Experts of a small language model.
Size: vocabulary 8192, 11.3M parameters.
Below are experts of layer 2 (counted from 0) of a mixture-of-experts language model. Rows are named router (the router's row for the expert), up (a neuron's input weights, with its number), down (a neuron's output weights, with its number) and show model dimensions 0-159. Each number is 128 + 32 x the weight over its row's rms, rounded and kept within 0 to 255. Numbers have three digits each.
Before each expert's rows: "raises" lists some tokens whose logits its average output raises strongly, later layers aside; "gets" lists some tokens that make up at least twice as much of what it gets as of all text. This comes from a sample of Wikipedia text that the model never trained on. Tokens count by the router's weight.

# expert 11
raises: "hip", "can", "ati"
gets: "-", "|", ".\n\n", "–", "1", "0"
router:168073107135170144136141118149123121119188142139083103095145123171093159147162156163106099157077125102056164174141094127073155130122200088090140094126129091095090102114153111133101163108189114109067114053131132133149153123160107038093161080136119080198093128161106070159077099164058132099117101178114092135123137094104131105163144127185133136190148118121113146101147138125168164112162152102121097108119092110107143135108089080142119103098092145135115097145151208125125204134128116
up0:090157145191126139088157146169155185148101112122050133115130141200184101159098149108119138131143093168125110092107165103173190135113093153100108160056140125127128097149167144107110101123141084133147088125126107188077116143085147099127154179130146150121048157109117084149116124134124126124141152052161139119152145131125135164117096151108099139096089192234147123100197099150139085137132165142121125107100080162122120106190093137142093094109091063132195161124109115072090102141127153
down0:116021133110144104165085097126167129111146132126149127120138130106114145128157097148130135112135141129117207189130134174123114161103160103162149103129079156114106127101119106143147140126106119146146124098114129147141134110106100148156101154134141097132133133121102107003168108131154131135109000178153097131133150147095141126144120141167130120154176104071138102138106143101137148105173127068125085145139144103141124124130163113103137124134145117145106176112114148170158234110171116
up1:093153141112078144189118136094175164138159104102120038128064098178126113138150127125122116122131140105160135172163101131149144111138103114106122101100087213133159137100120092111136097183070146087144143155160123089110160084055145157162129113116115115114129189157119142123106110128120112142189136137126153133098180140080133097172096141133049090093132063147078171125118130171061099148156144085146067156217182150136082151135149171113167110157135159092154156152112093167158100163101117
down1:154182128126107127060140126123099104145146117163137145164131169173166084133151102069140157158165106156135103138095099140140116149114130133129135103153116140103119191064117118133126113128138129175070122120149165119170166181127117103164125085112191112101147145105088149120073083151177145171117120103175017094175108160117156112072149129183097157072110170091153121177147111114144108092157112137160165127081148127121100118092066150157099171135128102081127063107175111153192050128080167
up2:069129080077140124132195126095045115141143109153142111130090082065086127143069143139109075121164092102132134149107103139122090118127144153113154177159133117142117080169153212110137094104134127104118081169129114117097138151146192104127140092101099075179132083088164157133126145053077130162166142185120084141150107119142202142138168160200122147126129094091138144117118068121122106154199110130109106114115071129179075105083138178135135161145131167071114143125124124110095130090101086
down2:100176154101078137146163136075107112160163121087109120158162142137172156162132077047193161175153146135161093188114103087124125136122151153105119132090073086119111129147108118118124057157141142115151146151075149115075131139108126089121152110083134129139120095095196132167153107105185108091126203146144080129086148076151097109119150134126097155112103154163120136124201146118143164166171171197065139132150152109117196105113128113132142099139085110071188159085107162099131059165111148
up3:117143148145117161126128163109149141170140089147108147123070099167162119170103157125127132155082176114136099133058125121049096113156106103170121113228083142166107141139155085134136102169053129125107100148125145193117091192165152125107116120163151094116129121139117085135165124130123127106100164057161131091099044142166141136076138164157102129072101139150154156072150159086104083183141111151178133112053205149126076140151145166152142108145110084161106122125142164071113134161128119
down3:129106052139136117080145142125138139144127110110161104135128120145131095110109187106123113100127206159141136072112134214166116153168119128125134135094098128123072164167101153166093126169112160142143134075103157139121166157148106097184126100075113142112153213141017131098139117134143142146173000140132131091117125100167133151166175098122114101127144115085103150123107183126132111100147134092159183158120111113142121141100110094110087143147135138116124105099150129132079181118180169
up4:136128177158151077119082158099122084116142161146168185136130175158171152148200120079046155089157094178137115108081096128090116145107130114114121141104123143119137052129122061144128126182129105061146183108121126087155132111128048137159130102208130102104116124130115182137095100137137128125136123155139135076107125069131086106104134128135150122101138110133170149107162142127153204186130068126087094103139130103093130094216124163106158155170179132108110133143164131125187134196092153
down4:142126140114063105114106145124104170139151152092124118176125089117058148117124155131121110050120106141147084151139177104164087123179152158110066178155147145159160168155157175120129077158160186152143092129156076093076129128132072123149106098128065114148217124086058144120153103172109103148166084140117184155140100118149149096121162119125097135150133113100110132098120170160110140125182058140082078123161165141184102178097112144099155108158124158181146152138131071135132111070078166
up5:137137123060151047114128127205148114128149141150100128143144105083145098105166136141119117113179141138167123142193076109109104190131148125109145160112133072141089120137135101143109144121165153157186097138090116112129136100150076131146144095202113157128112176054160142131106112106127145117131128095130131132160052183100168157137064124148115118159144146108153127215163125206084221087063126109137122088160147191116104084103120120148059110130109116134159103057118131132123136097104142
down5:129084124138166150153137111160137084113166149106159128102109089086100158156100128142191165141104136083106016177125149072132113105160126148140119105092121178160172101109137145139173159180113131154121139141115086096132099110115080157123191149121114132173115068074188194155123107119107125160113129159144131151098164044074141079108109120155145099177133113085126119111096150141117117142139122141043147128186080128093139147090108130124134103132098130177107212114146131126224100158154132
up6:070094132148169124111103125101121124082152146138077177097124169156101124070135115139134051174172081160100107135151129124096185215044134129137166170126126112072132124135104201153126141097096131102117091117112139159155108098107111158078187165074116154149136152151132145125163114082123131169169124151128127154154215128146142100136095136134115191173086168129181115160165151085137116147104140113144159086174107169114096160110137088137141177065105109147115053088127165109093133150165101
down6:110151165161123127131119138161141144110098089129119029144081164167161105102116047183148157153114150097109110161133167079141146098127115067123138066171114102111120131160118164126138103118146107109136153143131111211107091214050132092114128128123084155098129164109139139135112152121147109140125171099152102102128116124064126175059112158130113121131093170119112124110224131152184161156105187197109110158141130172154120104161131151158141139103137085056116089133072159143162106136071127
up7:155137198224176191154174161141124100075166154115179192114133145163148037154152116166088138091133146106170107123164111127130116112135138121133110157094145105106140129155152117210080103147130126080175151139176183104111144101127156111106132073172119139113094147158103111144095166134155140083112154085077120123116076062141090101137151182101132170106125122152141129148136129130130176080084170098106118142086139169160102110100146070154166090086114103113139053122149068138136099152116109
down7:117088086113109159094053130141142105125128142150099093116074097147072150098130155087209124089144131111175205137108139175135136133135133191131080108198132150142125139141144094133165127117126115136102152130112119169152129124145065148145092148064108118156141156086130166115145108138113127087117000157085160171161157114105137116100161172152145066150156134130137113094124135096110140149169076101165159084146101101117106126109170130142121090160143083174162164101089173135135227122127083
up8:092128106080133084143115144124111130085160104122122133110079116125152077101163151099147119170133108152121115146169124122124082099146135140156117135136108103111126161133121118117183129043087149109122174143144144134162128116178133105073125127140134121125198107129158112131121101113102131190119139106097131139148067171117135111161144139122053136111128047065102247094134106075050115157175152114180155149207177084157090130038145168137089116140100172202135112157124139138126149093145120
down8:082151121124129092112184162075194114128122154101093123088117134081143126163104171109104130185159191163113045133108102088095098090174123138100128166153119112148100146130191177140075112166148135175095156133147137088120194169147146093116121178126169151117130126147141100157085129120112133057124209129116103093128111098106150088138100114084154105132108089220140102135169145153171128108091141186074128107070138158105094126137080141164179126104131114156169071165088118144143083133126163
up9:157144105073134085163156118054086067193114154122099119104150134169099114109130153152106085115079162090147108103140114143165045125171146091138114125187139164124145128105132165065144172144113130131106113112151158153157153084110172079162129118147098115143190113080121214137104157089110116078093122158110193161080182117126144095111172120107106085164132092106092116118127192136102142168073142187095136157079083074136158146120106125064187166129150142096141156139120106134148110151154135
down9:074116195133107132169097179098114121117109137127101142098118130143086118080113092106130187148149132085108059127135137099177138146123093117058118119109140133165137124067141134195160106116120145106108121127150177134148135118124191082105129109198158211147143150106158134174149124126116111159178197098095124109120154194161139053104110108136107191175143114197064154123094128142154058139076153097134087129136154134126160099103076135091124122144126158156144121186173113143132051163102120
up10:119154119115069172104094122094138160193104150176146083107143163143092132138126134127158096149094132102075152139104141123199188083158152102139164107120094137152096089143136110087177205123126148115082121166148111128089081128084177114086122152115133147147088106117152138159091128151131123118089139118141186093154182161085042144085166083155172098126093111144060159165023148121125123106124104149134067098102124104204086148162148138111166114134120087092168151152129088166120127094137109
down10:137132165152141109128184135118117169127115092095175167087142111154100108156136114144109135106111051182109174085129118076114174148124090087133186117100115192088128108121097124162144220177142142090140117169147168087124160132132134124132159161068120104120122127178135137059079074142152169156113153111102106104138074121092043164145094044166133166141099128101107089165116106117155162146100121113094131078121088126166123097152138088145151157116178164178090088146160161164069117140144169
up11:123138143082157080157160160133177073092140122086090150139108149149140143059206126121098106139136101178166091129133055134146130116129113129135148130131104154104118125136096131077179082182096074111126168126143140155128141156076151164148086136189114138162140158200137095142168124229143083134110146094144169157150123167116103161122127106078117106109123123027114181124120122167094159177098163080172130136123156080097122161132146150125166076163088128179109084139100059092136123120128123
down11:144144148101181169103047170134146160090112142102123113141099145079122153167111114158096059137150143180057068111145133103208104167149177128095118082120149153119106174112134064125152108094124146133097164121186122126113125142149105135153159126157180072153101112119111142145094143171136097075093102154162132129081108088141116105070101087129106146096190121144147114074087141173155105073128122139130094145146126147213120106149108074195135096162144167126171133140132124150193062133144167
up12:082136198138125130143111130124081147128073133058120142083104116116084130131115135169152075133204160126226120124160132128088146127120131140114079099127155116186150111129115106085175149109151053148128049119133175172145135109144106068140131082137066121146143111111129094150125176149146138149104131119058145136085098124133166098154129138104105108139121204106141087055203178182168134159149152158088109126158123127131108129094162113122195151115136148118132086043097103092133129137144102
down12:120153141117154128138104117098149063142105133204149152141117110142099074115143094157123107123118134082181100145157084122151141078090120138129165186109155118137117146138126205136114065123044149120147170148098194173139145153156202110091135042104112127129124154105144133087142160118146086137135069115132136150180138115103107096170144154159045145161113093114054183141116159142164143093124140092160082147158128126140135119136163151171171083114140124055094124134038116169146093151138100
up13:180128124114144134158143085100126074165113141153105061095084087105088134143105147157140165093202180025143085097144138136142070107178122069101130124087150123115095151121121104138078155184145143152121138095107154119199121113109210190092113063136137172143150126155153142139138173090168142112124127144108126139140094137174144083111144132134174081161135084152143081167128111158141109143152106146138155142095118072123129143107102040111139149167155117163155120129205160143068120155155095
down13:126144125106090152168102186146105083131080166091119120113180142175122145155110085153116091116098112051142151151110118077159124077143105159117141085135128123174162140022114140111134095102165104093105118195151117126134109137142118119138139177119160137110119115103158177146077173108162155169159164155167179130137048143121155099124207156116103074131135083162173163104116135089163141078082184158133139132121114182114184148123096147105097084098116188162128151127111146144098056123070139
up14:171165165113077162148104161132186114160122157095099152126148165119154070174161164117103145133155142114120100101112133125162113098127119151115158130083156140146144065154166093077125111109092130145083152135092157147088128174141115160100153096084097149147108110137145176159104119188085107124136153059132121164149127104146013160124157071091156111108107122132103063169127138112135058131145107157120176113082119142187197088087104120126139114044111092092076070180120090125098102161144135
down14:103000075112119154148071099111144146087140158108123159111151123138084145110133124173157086093122109147148158146138154142132130154079145176138141075148127141134149154074055117143154120131118142108151139144122171095128146079112097155115092133126113104131168151142085127068147133111167143138100000212139140153116173160118152086145131116143116132197171130088137126126060120120112181103135129097138152137140130103140124169151174119070136115145110122172102175092125148158144162105129117
up15:135143109170083131133131149114097159082171112152119045141132120179170140151138114166124103164038133138037162172174151117185130088084108166127128160102108172121124097107175164159144097156136080103128188134058128143112145086087124099119152093145153159134095121163120105140108124142061122119151141124109130116154180086168098102130093103150142130139119131177052124153092141097126103162112141131000072119157104105122101092107108135112107124115144139099168138161143109143179093126108120
down15:127075149145102119078090094095114115172116103149095183115128165131080129159090093091107180111155112126114200145081148195131083188124152108128112117152093205105128138142118109143134141113098097148098119120131136113106141104109211147162114144107088112160113101157142128091179132116121173164099006138103097119147104129133103115100148107186101103133169164103212120180118143131105129116112159175117158081175101116131056155109124154105162186107153127173139104143182127204151141103119138
up16:218156113228105201162131156080094121148146147137083118096186182136098087148105132144112146128155155137125096083161186113155130080091077116147136119187099127080152125127106171119133194114174153082074061112183094149097137128052112090145143116120141199142151131140088125147105098075172123100098166086130091152147135124096130136132165115130132116080092121136091148120154151060134152139110142157142112157166162153131134164107127095123149076120142070149146114175125115141062102134134127
down16:067000133107127105138108109117094125100115102111192123126135174133106121116134131151118124102144112076148161145145160097141124157142148093143128097150094138158106114122142149109135135147141117100118156148128145110132157093175178141128128120140111117126123150161077154087111137147148111153128000205116136154134154170148130107157143102129119129203165121119125145132118116100089124132120110035167130125144051113143116127134169167112120132117106149141124125142123133141145255098124126
up17:170180094159123110130205153167132126194139097134077118132157153144153147139072133123138085111049105145115112112149162101096168161122121160087095136113163121105131092148127146091104195088152137167094065138180098149091128124150112107169145186104156131158072176052129158164120086148054153124127162064142117138154165123100126161145110124162133165114072148169111084187145103093140165099075166195096142094143109115110116118105103162108116117063130069129156092118116114090152085098142151
down17:126026112134163125150096084117128118110130130126160140091134130106098117101144106140122137110124088143151154173151146150159134155103154131167152116129102142111110104141096118150167136144101118129173144107108135111137129112142154206121132145100094098129150126145141134041155093128150108145084000228119140170099131115125125130153118111162125142204178119108114117133090153125127138126152123061120098124169087119137142135152165120071134121132114139155065164080107168165170203116137105
up18:108128126136157067119171153143117067176136094150130168097170156098158117163156116106146130106182169118102140137087079137217137151097165159082131180110128161096157088105134162131139085120107145124125081150099108147079117103100118114142117095141146140143081159114109150141136123060096156154155139124167146121111138121110117152094132145164049181092134023138153126177142052140040126141168158111046179107092100081118113141111200125112186164099147104099147161131125143100145103121110116
down18:057110134139108104162198091137073075107168123142090155142089060113152129150124139109153185150118132132186133155131123138155138150137131167151102142120105107114055129128221046111155070121161144107138153143053104117097114121129136128123200116136119082138123113158141131141124129128072134161154087152126131110125120079123127118115115160112148193160091126088109131139129100108148127178190158061144131072127137171172123131104051076094109105154098098161195162107162095130177167143154182
up19:155108162070080053168130086095118114110145126187154120129074141118151180115085126152104168123056099112178106159129137133129117129107106134108148113105104106150149164117147104130111192107048158150173085119149172160150112138178156162083178078146123085082150169142134160108121169056118131166140125116115064110113124109086102090136157136149098136155158136133126057108176152068149146124162166151078146112087124147057158162132166071155174102165143149134170129193120169148098139120125170
down19:145188131102114169140074134145189235146130083139129086138143161180120139122093082123133153068151078164154118135128108119189088132149091155121097151193133100054135167158159109081099131095151104142083131161139122117114158066139129135173147144092127138087118129051114132171095133138143160090129180091144101152138140124158088115113111110136101080130144128098148148165120071121180103120045145160159144197143171178171154075138138116122136152115178110079162103101086132118090086138105121